config = dict(
    n_layer=8,
    d_shared_expert=64,
    normalize_top_k=True,
    routed_scale=1.0,
    balance_bias=False,
    lr_router=0.00196,
    vocab_size=4096,
    norm_eps=1e-05,
    tie_embeddings='early',
    lr=0.00514,
    beta1=0.95,
    seq_len=2048,
    dataset='wikipedia_en',
)
Below are experts of layer 4 (counted from 0) of a mixture-of-experts language model. Rows are named router (the router's row for the expert), up (a neuron's input weights, with its number) and show model dimensions 0-127. Each number is 200 + 20 x the weight over its row's rms, rounded and kept within 0 to 999.
Before each expert's rows: a language model's description of what the expert responds to. This comes from a sample of Wikipedia text that the model never trained on.

# expert 17
Middle pieces and accented bytes of non-English names and Latin species names, in taxonomy lists, sports tables and credits, e.g. Widj-aj-a, Irgl-ov-á.
router,230,200,157,249,188,205,220,221,195,160,215,186,230,130,250,216,201,209,235,240,218,212,208,199,204,168,224,182,172,210,191,195,168,195,229,209,215,199,195,202,175,220,188,189,180,193,227,216,197,218,201,180,186,198,200,189,167,205,211,171,201,203,194,185,193,218,192,213,220,207,229,208,201,179,206,215,202,200,210,169,199,193,207,175,211,197,187,218,221,205,241,181,183,170,229,194,176,210,223,199,178,181,182,206,190,194,162,223,194,198,193,228,230,167,221,211,202,201,192,194,205,209,240,206,203,184,201,200
up0,199,207,203,219,198,227,216,196,242,200,159,221,192,242,192,175,204,240,193,185,228,211,195,209,202,204,197,199,208,233,198,218,186,201,198,217,189,185,181,237,168,205,203,193,171,196,195,222,212,200,190,172,182,134,186,207,201,184,193,217,206,207,165,218,182,179,244,192,199,158,199,185,207,224,226,198,189,197,210,192,210,212,224,178,206,235,211,221,174,178,234,211,183,171,196,221,198,214,177,228,185,175,188,178,191,229,185,186,188,204,156,239,208,205,206,217,205,213,202,196,183,208,221,208,188,207,181,153
up1,226,208,182,184,204,205,191,203,158,192,196,233,160,203,231,214,199,182,186,241,220,176,221,211,169,200,178,230,167,217,202,209,194,182,224,203,213,231,191,211,174,189,201,188,189,214,170,223,199,194,206,206,233,162,183,164,197,189,159,205,167,234,218,198,157,236,219,178,223,196,203,198,241,203,200,179,196,204,205,205,193,228,217,200,193,193,216,203,205,196,222,167,199,188,210,213,230,216,171,177,239,170,183,226,198,202,208,218,178,185,196,211,218,205,206,179,194,183,205,171,206,220,169,235,215,184,188,219
up2,217,200,195,196,195,228,162,190,205,226,173,173,236,164,179,183,194,149,177,174,238,155,216,224,200,216,210,197,212,199,222,205,194,209,197,199,186,211,232,204,192,184,216,184,203,203,183,199,222,219,197,197,198,185,169,244,220,192,219,237,194,192,191,222,188,167,179,182,195,189,187,173,223,219,203,190,204,195,237,227,188,206,203,187,191,197,236,213,202,210,227,205,178,194,205,233,179,235,191,207,180,188,178,226,195,189,212,237,228,212,185,201,216,184,180,224,187,229,195,224,192,200,157,172,195,215,168,180
up3,221,202,219,215,168,199,214,213,168,182,197,177,206,190,241,200,188,221,202,189,191,214,238,222,231,205,193,243,185,217,189,198,195,193,200,191,221,207,191,188,183,211,224,181,182,220,166,183,191,193,217,218,197,198,171,174,208,193,202,186,185,162,203,195,191,193,175,190,195,178,175,221,207,191,201,200,224,195,219,154,197,215,221,193,193,207,203,213,222,198,228,159,226,187,170,166,225,232,204,180,236,195,169,167,161,206,222,200,192,211,194,243,239,230,227,195,248,209,186,174,221,184,213,201,201,188,198,178
up4,194,200,220,199,199,196,175,191,172,183,213,180,213,165,202,213,200,195,185,205,227,215,188,183,196,159,208,178,182,203,168,199,192,217,192,189,204,218,201,227,185,176,210,200,203,187,216,184,167,251,156,238,209,206,202,194,238,240,201,212,203,195,215,190,229,189,139,212,200,201,216,204,220,217,196,221,229,189,212,206,196,202,171,199,188,190,158,206,226,230,196,176,166,184,207,209,179,149,220,212,184,202,179,213,205,216,184,211,222,177,216,220,200,185,209,186,173,222,181,254,206,203,225,222,200,225,203,206
up5,187,188,202,204,195,213,198,183,218,206,262,216,199,207,220,197,205,173,198,186,180,217,211,196,200,179,181,173,198,187,206,186,196,219,207,209,220,202,247,205,194,196,194,229,168,234,171,192,186,196,180,220,254,182,201,188,172,181,190,239,213,189,207,186,160,180,197,197,209,245,231,199,205,201,231,166,209,205,235,187,174,206,168,204,223,227,209,200,211,219,191,190,202,189,192,224,199,221,195,206,208,149,170,197,210,190,209,219,172,157,229,186,211,203,205,174,211,198,184,211,163,189,223,195,173,201,187,231
up6,174,198,209,159,194,209,188,231,233,208,185,203,169,236,210,206,184,190,208,203,179,191,233,193,191,159,214,172,168,227,168,205,218,201,210,214,206,208,187,223,193,181,172,230,200,207,184,172,205,175,197,157,197,181,194,182,168,194,197,207,194,186,203,193,232,218,220,208,186,193,216,199,220,236,213,215,190,194,191,221,204,228,219,184,223,249,183,180,204,190,214,239,170,205,229,216,183,192,238,221,231,235,172,201,206,177,193,208,188,226,172,221,174,198,224,204,188,203,201,196,158,209,187,199,189,169,221,195
up7,207,224,206,193,194,238,184,196,181,191,196,173,219,178,213,191,214,183,212,218,180,231,209,202,190,177,194,225,187,193,207,216,212,195,178,226,186,199,153,197,192,235,195,191,200,219,216,227,223,171,241,191,228,205,210,154,202,163,194,231,161,246,204,190,203,189,185,201,178,216,224,233,189,211,203,199,204,214,238,201,199,182,189,203,192,206,228,238,187,204,181,174,197,189,200,206,176,219,171,216,214,188,208,175,184,207,232,206,194,189,193,232,226,222,161,185,185,175,212,237,187,189,164,167,181,215,191,176
up8,212,225,212,196,162,231,229,193,219,217,193,204,254,199,230,167,251,191,231,200,244,222,210,198,191,208,193,179,222,224,198,185,203,200,224,234,197,195,199,181,226,210,189,206,180,192,196,193,204,192,223,178,198,151,171,220,168,180,204,169,174,193,203,164,215,220,224,187,214,196,187,217,214,190,220,231,189,149,189,192,192,192,206,174,211,201,202,209,198,204,178,192,243,175,198,209,183,179,211,191,161,223,190,204,184,190,174,204,219,209,213,204,225,176,199,193,166,190,196,214,181,177,205,204,196,192,191,235
up9,193,216,189,209,185,171,193,228,168,217,214,211,230,196,223,214,186,210,192,156,212,193,225,180,224,193,212,192,233,216,225,209,210,234,228,203,199,197,171,198,195,179,187,179,223,185,163,206,194,210,210,197,245,198,193,213,178,183,229,177,228,184,185,173,201,199,187,226,191,201,204,179,229,216,210,196,201,197,209,192,179,178,207,180,231,194,187,211,204,190,207,176,214,203,208,191,226,169,248,212,195,229,213,216,191,173,193,208,195,154,161,205,214,204,189,171,212,153,178,179,202,226,201,206,182,211,254,162
up10,213,201,234,220,196,218,193,195,231,197,232,188,216,210,179,198,238,209,204,214,188,194,189,191,204,228,201,193,224,177,193,244,158,212,234,196,180,200,221,205,182,212,244,163,207,184,178,162,203,218,180,195,191,192,205,190,187,204,186,185,196,179,229,220,200,192,177,232,234,196,200,194,199,252,172,215,210,216,180,178,186,197,222,157,209,199,192,215,211,171,174,200,179,189,197,192,217,231,188,172,186,170,202,196,181,206,197,178,179,245,206,197,208,211,227,157,184,159,226,213,185,184,230,206,209,204,188,211
up11,204,201,170,211,152,216,202,199,178,191,166,215,194,240,211,231,170,219,232,178,209,196,179,191,177,219,208,215,219,187,221,200,200,192,215,166,168,213,202,194,184,176,197,201,198,215,216,212,222,198,178,196,168,204,205,204,227,202,208,205,202,197,197,182,190,195,233,219,170,194,200,217,208,183,208,208,190,190,187,243,188,183,182,215,183,204,195,201,177,221,213,170,203,174,179,226,246,144,234,180,222,170,207,168,203,177,176,199,208,207,179,235,198,202,228,237,198,224,239,196,169,224,183,202,225,201,216,209
up12,220,213,184,221,203,223,197,218,194,215,174,174,179,209,186,236,213,178,194,213,206,223,214,189,177,223,229,184,224,217,214,232,172,191,174,164,205,207,215,212,190,226,232,223,184,166,225,187,196,171,208,186,194,163,191,214,202,207,212,203,163,211,179,159,205,212,148,232,177,231,175,199,172,232,200,221,203,174,186,228,212,202,188,190,199,182,190,205,193,151,199,196,204,209,177,204,190,193,217,206,192,186,218,228,233,170,184,210,204,210,204,220,208,196,185,213,217,157,181,207,206,230,200,226,230,218,180,182
up13,219,204,225,188,201,182,201,179,203,164,151,199,190,185,182,202,218,207,183,192,217,179,187,214,187,229,217,203,178,205,178,191,178,169,159,189,181,236,224,246,157,233,207,216,170,193,214,226,225,212,204,178,177,211,200,177,183,210,203,201,191,206,194,199,224,194,211,199,247,212,235,239,177,180,214,171,174,233,180,212,180,245,203,209,183,206,210,220,191,190,207,224,205,206,170,223,171,200,196,176,213,198,183,187,215,199,203,199,204,182,221,180,180,220,217,208,182,185,185,203,183,239,202,225,225,210,180,221
up14,220,202,182,201,199,227,194,180,169,184,194,179,211,181,221,169,236,188,232,223,201,228,173,227,203,196,187,251,211,198,201,230,199,202,193,210,187,197,202,220,164,218,209,171,201,177,181,193,195,211,197,202,218,237,181,203,187,187,190,159,219,190,194,202,204,178,187,191,159,258,187,214,236,193,196,192,214,183,193,195,191,181,172,201,202,186,183,220,224,206,195,217,231,198,200,209,238,181,190,170,202,171,178,157,213,184,221,166,209,165,187,221,203,230,218,236,182,203,218,216,201,190,223,227,196,213,188,218
up15,191,193,203,164,204,207,191,192,230,156,194,206,216,224,207,173,211,227,186,193,195,185,234,222,177,192,179,202,173,240,190,221,207,216,226,189,177,179,181,168,220,210,189,211,189,153,204,221,180,197,188,212,191,164,181,192,207,238,183,190,216,174,181,221,219,172,190,192,191,211,215,172,241,207,216,215,184,152,217,209,209,212,177,184,247,217,242,215,204,185,189,216,180,214,198,216,202,198,231,210,180,184,193,212,204,178,202,240,161,186,186,222,217,200,214,203,191,215,204,230,206,180,200,201,213,183,180,231
up16,204,201,212,186,193,186,189,195,204,173,174,165,203,199,187,168,165,210,202,205,218,198,204,199,216,163,222,215,201,234,184,185,200,191,203,211,214,246,200,216,185,187,144,192,195,212,192,223,206,232,232,177,198,200,207,225,217,207,184,188,197,244,152,176,201,206,202,189,201,235,182,162,187,217,191,199,201,193,186,184,229,230,210,212,197,220,206,210,192,191,233,184,205,197,183,188,191,184,207,210,134,214,178,220,171,217,200,221,218,228,199,229,201,216,221,218,159,204,186,199,223,228,196,174,192,189,243,196

# expert 48
First names and their inner pieces in name lists, rosters and results tables, such as Matt, Alex, Reynaldo, Vladimir, Davis.
router,213,178,207,187,179,208,201,173,198,164,193,201,231,187,200,203,227,222,205,223,224,214,197,203,167,185,218,194,180,201,192,164,165,198,203,201,193,199,184,188,234,205,201,163,158,181,225,241,174,185,223,175,194,192,190,196,200,203,214,173,161,167,196,179,213,198,195,199,214,197,228,207,192,180,218,211,183,204,198,189,190,207,206,198,222,215,189,220,243,141,233,184,194,182,197,193,163,204,242,202,213,212,210,191,215,181,182,198,187,204,199,205,262,159,190,207,204,165,204,193,202,194,209,228,203,215,199,241
up0,189,209,211,188,203,176,224,175,206,206,213,200,207,207,184,162,204,155,227,177,190,211,215,237,185,258,193,200,223,247,205,168,188,188,217,208,201,194,187,183,208,200,221,183,206,223,190,220,179,193,166,200,208,205,224,202,228,200,233,206,139,214,177,204,202,191,190,195,182,192,197,203,183,211,168,158,198,201,202,156,219,180,173,267,229,204,189,180,196,179,211,205,180,231,182,207,195,216,170,219,211,204,204,197,210,210,230,186,215,169,214,212,202,200,206,175,196,195,202,198,206,228,206,199,181,212,196,224
up1,230,216,206,217,211,198,192,189,199,226,201,203,195,206,199,230,187,215,212,184,192,207,178,206,213,213,200,213,220,199,169,194,233,190,184,180,215,200,228,196,203,159,183,195,210,221,196,173,174,221,233,197,208,191,157,156,198,216,191,203,211,220,222,213,199,240,179,247,210,253,205,210,224,226,179,208,202,198,172,202,205,232,231,202,160,205,185,210,193,203,190,182,231,199,178,203,227,179,199,169,174,182,149,204,246,197,228,200,204,178,190,189,189,196,161,170,195,166,204,197,204,215,174,187,200,184,201,180
up2,198,224,180,196,179,202,162,193,262,229,183,188,220,201,205,201,206,235,173,206,217,202,206,178,198,178,201,200,207,179,209,183,177,211,208,170,186,203,165,198,205,174,221,195,209,153,201,236,195,185,206,186,203,179,224,188,213,206,202,219,188,194,208,227,229,223,221,232,167,215,214,208,174,208,234,197,164,230,212,201,185,205,214,230,202,195,223,171,198,199,210,211,186,249,201,207,173,195,208,154,201,222,179,161,183,197,236,185,210,201,217,185,209,209,159,193,191,207,208,170,207,204,168,212,220,194,175,214
up3,248,197,187,182,193,192,173,186,179,194,205,203,229,232,200,229,221,151,176,190,232,207,193,221,228,214,223,196,173,199,172,189,220,203,176,210,207,193,193,161,205,210,201,201,220,214,187,218,198,208,220,179,215,205,187,207,191,220,222,220,207,222,209,184,196,190,201,184,163,204,191,252,168,205,188,183,196,184,220,214,177,195,207,194,182,169,210,204,206,196,206,188,216,190,185,205,201,200,188,184,180,252,248,148,190,183,156,197,210,230,209,198,217,220,213,201,153,183,233,227,212,219,191,180,194,203,183,200
up4,186,217,213,175,208,243,199,186,212,206,198,195,183,232,176,196,220,192,198,207,206,177,237,188,208,240,243,165,189,218,187,188,215,196,199,177,183,229,174,171,185,220,185,211,168,209,211,224,201,228,229,217,180,221,186,208,227,209,225,199,192,190,203,213,183,205,178,216,205,143,203,178,181,230,206,172,205,168,179,219,200,188,212,185,229,208,191,180,185,186,201,183,166,228,180,204,228,201,183,164,247,193,209,238,205,235,197,186,157,183,214,200,206,234,198,185,198,202,202,191,203,177,206,198,206,202,213,172
up5,221,170,215,251,194,209,205,178,216,170,183,181,229,218,194,202,231,230,192,229,211,242,207,220,185,178,198,195,220,178,190,174,164,210,220,191,206,199,155,209,193,191,206,190,186,212,231,216,209,213,172,167,187,168,198,210,177,220,207,178,156,232,191,180,199,226,188,211,210,211,203,208,187,203,203,190,154,209,197,164,206,218,207,171,215,208,186,210,225,169,200,215,187,156,214,206,209,188,231,212,193,216,210,203,238,177,200,190,166,223,199,208,235,204,192,211,192,191,192,196,243,211,193,176,182,214,208,179
up6,197,224,190,207,202,260,193,216,220,190,205,209,161,207,164,200,191,198,226,221,169,188,207,194,202,206,185,173,232,231,171,216,170,176,192,136,196,178,229,211,205,197,192,213,208,190,186,202,221,198,209,184,213,170,215,187,184,188,200,199,210,210,192,219,217,180,224,201,176,212,205,205,200,251,172,219,196,225,214,184,209,198,242,190,224,185,169,184,201,205,204,211,194,213,246,200,204,193,186,200,215,180,178,214,198,205,205,185,213,185,227,190,165,199,208,207,150,205,222,192,195,194,200,204,252,156,191,186
up7,175,189,206,180,188,172,204,186,205,200,173,175,206,211,178,198,195,210,194,232,246,198,186,183,183,209,220,176,196,240,188,223,190,196,191,209,205,200,179,235,213,187,190,180,207,198,209,217,191,225,226,198,178,223,219,181,219,178,209,175,198,145,175,195,212,238,139,177,223,173,201,218,218,189,197,212,218,193,159,206,222,200,190,221,246,184,239,225,197,188,206,216,219,195,199,193,203,168,194,236,185,221,209,167,178,181,200,197,233,193,212,195,188,194,218,200,225,184,216,195,203,191,228,211,166,226,217,182
up8,180,210,210,175,193,182,204,164,180,180,185,230,216,196,203,193,210,195,245,183,220,207,219,184,196,219,207,212,188,197,244,246,221,186,177,207,191,223,182,216,225,189,206,199,198,204,212,177,176,181,218,193,157,215,223,183,234,190,208,224,212,188,168,190,207,193,166,213,206,196,211,227,209,189,213,176,179,234,191,217,222,203,170,165,201,187,194,223,203,221,230,229,229,178,231,220,189,223,178,161,196,200,189,202,212,177,163,168,208,234,235,199,195,182,210,222,204,203,182,200,204,189,210,163,180,170,179,198
up9,191,201,197,206,248,217,236,167,221,172,214,197,246,234,200,202,193,168,146,220,205,178,207,189,221,176,168,188,213,188,194,176,196,195,159,206,204,204,201,237,234,208,197,182,208,223,200,209,186,205,192,196,185,203,242,195,182,208,227,214,186,204,177,199,191,188,216,173,176,238,202,183,224,179,199,193,195,229,235,177,188,208,217,199,208,183,222,205,177,173,189,208,198,188,220,186,201,223,219,198,183,169,211,186,230,187,211,218,185,216,210,204,200,198,195,135,221,182,189,213,207,180,183,180,237,199,207,218
up10,192,170,190,196,174,233,206,182,192,211,199,166,212,177,183,211,172,197,214,189,215,198,192,205,158,182,198,193,188,204,232,157,203,199,213,233,180,188,169,209,200,193,205,210,236,201,232,198,201,182,184,247,217,213,190,198,212,231,196,205,186,203,177,209,174,158,220,171,188,156,208,200,201,200,185,218,233,161,217,197,199,165,249,220,199,200,235,199,246,192,196,238,188,195,195,222,186,223,177,211,203,191,195,180,193,169,175,194,199,190,189,196,205,210,200,215,208,230,218,198,202,212,257,210,203,224,208,197
up11,198,180,216,192,180,217,230,180,209,206,198,179,207,211,212,199,201,222,178,210,218,232,176,192,185,169,228,204,195,202,173,200,223,226,185,186,256,207,179,199,237,214,199,177,213,207,189,196,183,218,203,195,197,236,200,153,183,214,184,208,198,203,185,232,187,182,210,177,191,185,220,208,203,200,239,199,185,194,176,228,213,213,176,208,213,228,189,210,209,189,180,198,202,185,187,215,232,180,200,253,193,195,211,200,222,169,170,167,269,211,198,228,193,158,203,192,205,209,193,197,172,190,173,163,181,203,182,207
up12,201,213,211,221,202,153,180,157,205,231,216,175,221,181,216,176,205,190,215,192,215,202,228,218,192,195,193,206,203,206,194,161,186,218,197,196,196,190,196,216,207,189,195,204,177,232,191,219,173,222,219,239,197,255,188,213,216,212,218,200,176,175,193,204,196,216,202,193,212,174,177,207,202,220,194,173,174,168,182,194,185,209,208,237,201,206,196,189,201,149,162,194,204,225,182,189,229,209,196,178,168,169,200,211,184,198,193,203,191,164,171,229,238,210,208,242,209,203,207,213,215,220,223,214,173,215,173,240
up13,248,195,211,190,207,203,207,165,197,187,194,192,177,222,220,184,206,239,190,171,224,230,203,205,172,241,207,200,194,226,182,219,212,205,204,221,202,186,242,221,235,196,245,189,199,198,230,221,183,211,223,179,175,173,228,197,199,193,152,203,198,155,212,194,196,193,196,219,190,216,191,167,212,207,218,191,203,186,196,181,166,216,222,204,243,215,201,236,176,172,178,210,219,177,228,211,204,192,196,204,198,209,186,173,195,177,176,175,195,226,213,192,181,157,189,214,211,192,197,212,183,173,181,204,203,211,174,183
up14,195,248,213,194,236,222,166,182,189,223,187,200,228,223,175,238,224,166,164,231,223,196,193,199,203,226,212,195,145,215,187,186,199,212,191,191,190,193,193,200,173,206,183,204,198,214,206,227,210,211,234,235,214,174,183,228,210,202,249,206,221,199,203,209,179,212,186,176,208,210,165,208,186,199,187,201,223,213,172,204,202,234,196,192,185,207,191,205,200,174,183,250,182,211,197,200,204,206,199,186,183,196,176,191,187,207,226,224,197,182,209,241,185,210,178,191,201,202,193,188,161,200,216,149,185,173,173,195
up15,228,182,172,197,221,206,169,222,182,209,213,179,185,166,196,187,229,178,201,228,191,199,184,216,198,218,180,191,190,193,221,208,168,178,210,198,200,206,174,186,218,202,180,176,173,193,199,224,219,183,192,183,188,193,214,224,185,203,230,216,146,165,182,178,209,189,173,212,199,187,174,190,199,208,234,213,190,228,195,216,200,227,206,216,206,222,208,258,204,172,255,212,219,201,218,230,175,220,175,175,193,227,231,197,200,187,191,229,188,193,191,235,225,208,166,233,193,202,217,203,219,184,182,195,176,218,196,184
up16,218,211,222,173,216,233,209,191,187,170,228,252,191,209,159,196,221,197,205,182,204,170,158,237,236,214,209,165,251,221,205,189,206,233,188,166,204,199,255,214,222,211,178,175,181,219,192,185,182,183,222,204,186,205,188,196,216,197,195,218,191,230,169,211,201,177,188,178,195,233,188,195,195,213,210,188,185,199,188,218,208,218,230,207,174,189,212,171,199,179,209,191,212,187,211,194,224,217,216,214,187,196,225,224,169,188,192,176,201,176,223,193,171,205,183,217,175,172,189,170,187,207,189,205,219,209,209,185

# expert 29
Raw UTF-8 byte pieces of CJK, Thai or accented characters, plus odd punctuation like ～, …, superscript contents and list-number periods.
router,201,197,164,208,181,197,209,191,213,178,182,216,222,187,223,199,198,192,219,229,219,172,233,218,164,176,249,187,197,187,169,185,166,190,204,233,224,214,220,197,186,219,204,175,192,211,222,212,214,205,202,189,199,173,210,182,163,202,186,154,217,188,203,167,197,222,221,213,203,197,245,203,216,194,212,234,204,212,179,197,198,213,246,197,225,202,198,202,215,185,211,190,205,196,238,256,218,199,212,226,190,185,201,175,195,220,201,203,208,191,194,241,210,208,221,217,197,210,181,172,182,176,241,186,172,189,219,228
up0,216,185,183,179,174,211,213,185,208,204,155,206,193,199,219,183,194,193,173,234,184,231,175,185,184,207,223,213,189,216,160,213,207,182,208,189,221,198,206,188,213,190,211,205,179,184,205,195,227,176,232,230,236,182,169,170,177,193,191,168,191,199,194,182,209,229,190,174,210,235,193,234,224,162,196,196,219,215,232,195,222,206,242,204,207,193,200,228,199,210,219,202,163,185,239,171,177,173,197,190,206,194,222,227,218,208,212,206,178,215,192,232,192,234,213,206,210,199,206,172,179,206,170,199,166,232,209,168
up1,241,207,210,199,191,178,189,170,213,189,185,215,200,178,194,166,176,196,232,170,183,231,205,208,202,180,180,213,185,202,207,164,220,182,172,233,183,199,201,208,181,190,203,241,195,247,233,214,200,216,170,179,180,205,185,185,204,193,157,198,207,168,193,191,228,227,212,197,207,168,205,210,230,213,187,202,198,182,199,158,225,240,215,185,195,199,196,200,184,196,210,188,222,193,191,222,220,206,219,233,217,217,192,187,194,233,201,232,201,187,186,191,223,167,213,236,220,194,169,201,200,187,149,195,207,198,213,236
up2,196,232,186,143,175,204,171,179,187,168,176,228,155,211,175,230,224,140,225,201,232,202,211,200,187,172,177,211,210,195,191,208,223,177,174,191,187,195,228,200,197,192,199,182,210,190,182,205,178,209,175,210,224,193,179,235,222,214,244,217,191,194,220,218,184,198,206,215,187,199,196,190,206,159,202,190,186,219,216,218,221,180,207,179,220,220,216,203,194,197,198,185,181,182,179,205,215,218,171,221,227,201,203,190,242,227,200,214,202,220,221,207,201,184,218,199,193,245,195,223,167,184,222,195,200,199,180,220
up3,248,212,213,198,170,173,201,187,194,204,189,184,196,220,183,235,186,240,199,185,189,231,186,222,182,214,224,174,199,204,209,172,202,228,166,220,189,181,226,190,196,213,199,187,182,207,145,254,201,209,207,154,223,188,218,206,189,210,239,209,206,221,187,181,160,212,205,201,208,170,210,207,205,196,202,228,207,185,215,171,202,205,210,188,186,204,214,219,187,208,199,189,202,225,206,208,236,176,169,139,184,202,182,211,215,188,201,183,190,213,206,229,246,185,186,205,199,194,169,220,177,214,190,219,196,186,194,200
up4,192,213,162,156,191,211,189,199,213,188,227,219,228,188,208,202,180,181,182,212,222,211,187,208,205,193,207,213,192,174,196,200,177,180,185,255,203,162,215,228,208,221,199,192,207,200,208,214,207,196,209,207,201,186,230,198,193,219,227,180,204,193,220,223,207,179,193,167,196,220,211,198,222,172,197,225,162,202,227,195,214,232,205,198,207,219,182,181,228,178,162,192,192,185,245,194,181,210,227,208,227,214,188,182,149,213,195,193,186,189,203,170,170,225,232,202,155,227,183,206,198,185,157,243,195,200,190,216
up5,216,194,198,213,188,192,184,195,223,201,200,203,218,211,181,196,216,245,198,205,205,190,176,188,166,180,210,232,204,203,164,192,187,212,195,225,216,177,252,216,210,222,200,168,193,161,203,180,242,222,224,205,223,209,216,199,193,234,177,196,179,199,188,197,201,211,214,185,220,189,231,199,210,235,225,178,188,185,198,195,224,210,168,162,180,180,202,212,190,207,186,212,207,200,170,199,209,159,180,154,232,195,156,153,232,202,223,188,207,187,206,212,239,206,198,204,189,177,197,191,176,219,236,197,190,214,183,209
up6,191,226,192,193,158,172,240,213,190,201,189,215,199,229,228,205,198,210,224,185,198,204,184,157,194,183,251,183,191,190,182,232,195,220,187,208,192,211,218,202,223,184,185,215,196,229,169,188,221,226,216,158,189,163,201,202,205,201,217,181,229,202,190,206,195,220,224,198,206,145,224,165,166,213,200,207,198,193,158,219,188,205,213,212,206,184,179,220,223,202,237,191,228,193,213,212,197,195,182,239,213,223,218,212,164,159,193,223,193,192,215,210,173,204,204,184,174,183,203,176,217,205,178,178,203,187,214,214
up7,183,219,225,167,197,193,195,201,255,179,204,194,201,193,223,202,186,254,207,190,182,191,216,171,211,208,198,199,178,198,205,198,205,218,181,202,189,198,204,204,226,195,188,213,206,225,173,186,196,199,227,159,229,177,227,191,215,223,212,175,203,194,185,195,172,189,203,208,179,179,241,190,228,219,235,225,191,215,178,187,174,178,193,207,198,188,205,229,204,202,180,243,206,191,233,219,190,190,239,215,201,212,174,166,180,214,220,182,199,173,201,215,202,212,211,210,197,226,171,159,186,189,175,144,236,208,179,192
up8,212,191,216,197,213,159,203,175,215,230,208,205,243,211,196,166,212,187,157,195,164,201,165,206,216,203,182,220,169,212,215,212,196,202,175,183,213,219,188,204,143,192,197,237,221,195,189,180,246,167,203,221,174,235,238,183,197,184,231,177,213,207,195,213,204,180,207,181,209,202,218,171,195,232,184,187,154,170,239,175,191,209,214,215,224,194,183,198,218,228,180,238,198,203,204,228,214,194,177,192,223,218,194,201,199,199,228,200,202,220,213,200,193,186,179,199,201,188,202,195,205,227,184,188,180,199,183,211
up9,197,202,250,158,192,195,201,201,170,211,200,224,176,184,224,191,192,151,217,180,202,199,203,185,208,191,223,193,212,185,180,215,189,185,188,181,183,209,217,193,183,213,166,214,207,196,163,234,198,175,183,186,165,209,216,195,196,203,220,209,166,219,206,187,232,200,202,195,204,221,216,182,207,221,210,176,200,241,215,188,224,211,196,199,220,166,205,206,191,203,212,182,175,213,250,202,197,231,236,175,203,198,219,221,216,203,181,195,141,229,240,219,182,229,200,198,159,188,190,188,195,221,181,202,220,179,201,224
up10,226,181,190,233,188,176,194,198,238,205,172,198,199,189,179,161,205,227,202,149,237,179,185,196,163,210,189,183,185,189,191,171,193,176,223,190,186,206,200,199,200,191,173,202,195,209,186,194,216,198,214,205,240,217,216,206,164,206,195,188,202,177,183,169,192,209,229,181,190,210,172,206,230,180,223,216,203,190,152,190,228,224,220,218,195,187,211,219,174,176,207,203,250,220,189,220,224,199,234,216,231,206,228,200,190,174,197,195,205,220,194,207,163,212,217,189,183,227,219,167,220,188,221,210,184,204,222,232
up11,208,209,228,189,170,204,204,241,178,193,221,169,193,211,160,174,214,190,226,224,189,205,226,224,153,192,203,201,212,215,180,237,189,167,161,224,225,209,207,177,205,205,191,169,208,208,219,178,214,203,213,185,200,210,225,198,204,181,214,189,193,163,180,201,147,243,214,221,205,201,234,188,215,202,225,213,208,207,186,221,237,170,228,207,223,182,189,201,225,206,199,188,223,209,221,201,176,214,179,201,192,187,183,185,193,181,194,194,168,171,230,204,200,219,192,144,207,182,212,218,201,186,226,210,196,182,183,197
up12,194,203,156,221,194,189,202,174,219,196,216,177,172,210,204,175,214,215,202,187,205,196,184,208,214,223,189,211,237,194,201,186,195,184,162,203,200,212,229,208,222,202,215,194,216,204,186,236,188,191,222,203,216,193,176,164,194,199,232,219,190,210,215,192,143,189,218,197,207,236,233,239,212,207,192,203,190,209,189,237,183,196,202,205,249,185,214,180,224,184,218,215,183,206,205,250,178,167,183,209,193,181,197,207,220,160,207,172,193,190,199,213,203,238,201,190,189,159,205,188,199,183,232,203,155,159,195,192
up13,235,196,224,165,161,198,201,214,187,183,218,218,183,197,204,207,229,193,203,216,172,234,185,233,214,159,205,204,195,216,201,186,161,164,198,224,191,183,184,163,218,210,218,219,189,213,188,205,206,206,229,203,246,172,205,207,185,188,164,202,223,176,180,183,210,200,247,159,185,196,165,206,226,172,205,216,191,200,202,176,248,178,202,213,180,198,198,204,237,223,170,213,214,212,216,200,204,211,196,226,231,222,226,199,203,207,195,211,210,209,205,200,174,175,201,227,182,191,184,163,178,199,189,185,182,211,186,214
up14,203,222,199,193,193,186,194,176,209,230,249,225,206,217,170,196,205,183,183,184,215,187,208,204,169,194,175,182,202,169,143,194,202,201,203,231,223,190,191,209,207,209,182,196,202,213,208,191,191,211,173,224,182,189,187,205,230,175,211,216,218,213,232,147,198,211,216,214,221,213,170,220,202,205,182,199,232,222,131,207,191,210,237,215,216,179,190,191,152,179,212,187,209,173,204,201,199,199,180,204,166,228,192,230,201,214,200,204,218,184,227,174,182,205,213,223,189,188,216,207,220,170,190,205,212,237,187,217
up15,221,170,185,210,162,229,215,202,220,232,171,193,198,172,225,205,187,209,162,200,200,203,218,209,207,195,235,196,182,228,247,173,194,215,204,201,215,233,187,180,175,185,176,178,191,190,212,201,194,227,198,181,223,180,213,231,219,180,167,178,190,193,186,215,209,190,168,192,208,200,230,188,198,227,194,206,194,175,251,194,203,219,204,202,216,189,203,231,168,208,194,210,162,206,194,156,176,234,190,207,160,188,182,194,210,209,199,197,197,208,176,233,177,194,219,205,213,180,178,189,255,220,213,210,190,211,226,203
up16,196,224,216,153,183,204,221,197,214,236,169,214,211,213,222,212,177,159,157,206,207,211,215,187,185,170,195,167,190,192,151,193,229,203,202,229,206,213,169,243,204,224,215,225,174,209,197,217,189,206,213,214,228,215,187,178,200,209,184,210,188,221,169,169,187,205,197,195,179,204,216,194,239,196,211,194,191,177,184,190,187,176,211,198,219,222,203,168,208,200,163,213,184,205,236,214,215,222,175,231,200,212,171,204,214,203,185,190,219,205,209,217,215,197,209,216,228,200,237,156,196,194,169,189,189,204,163,219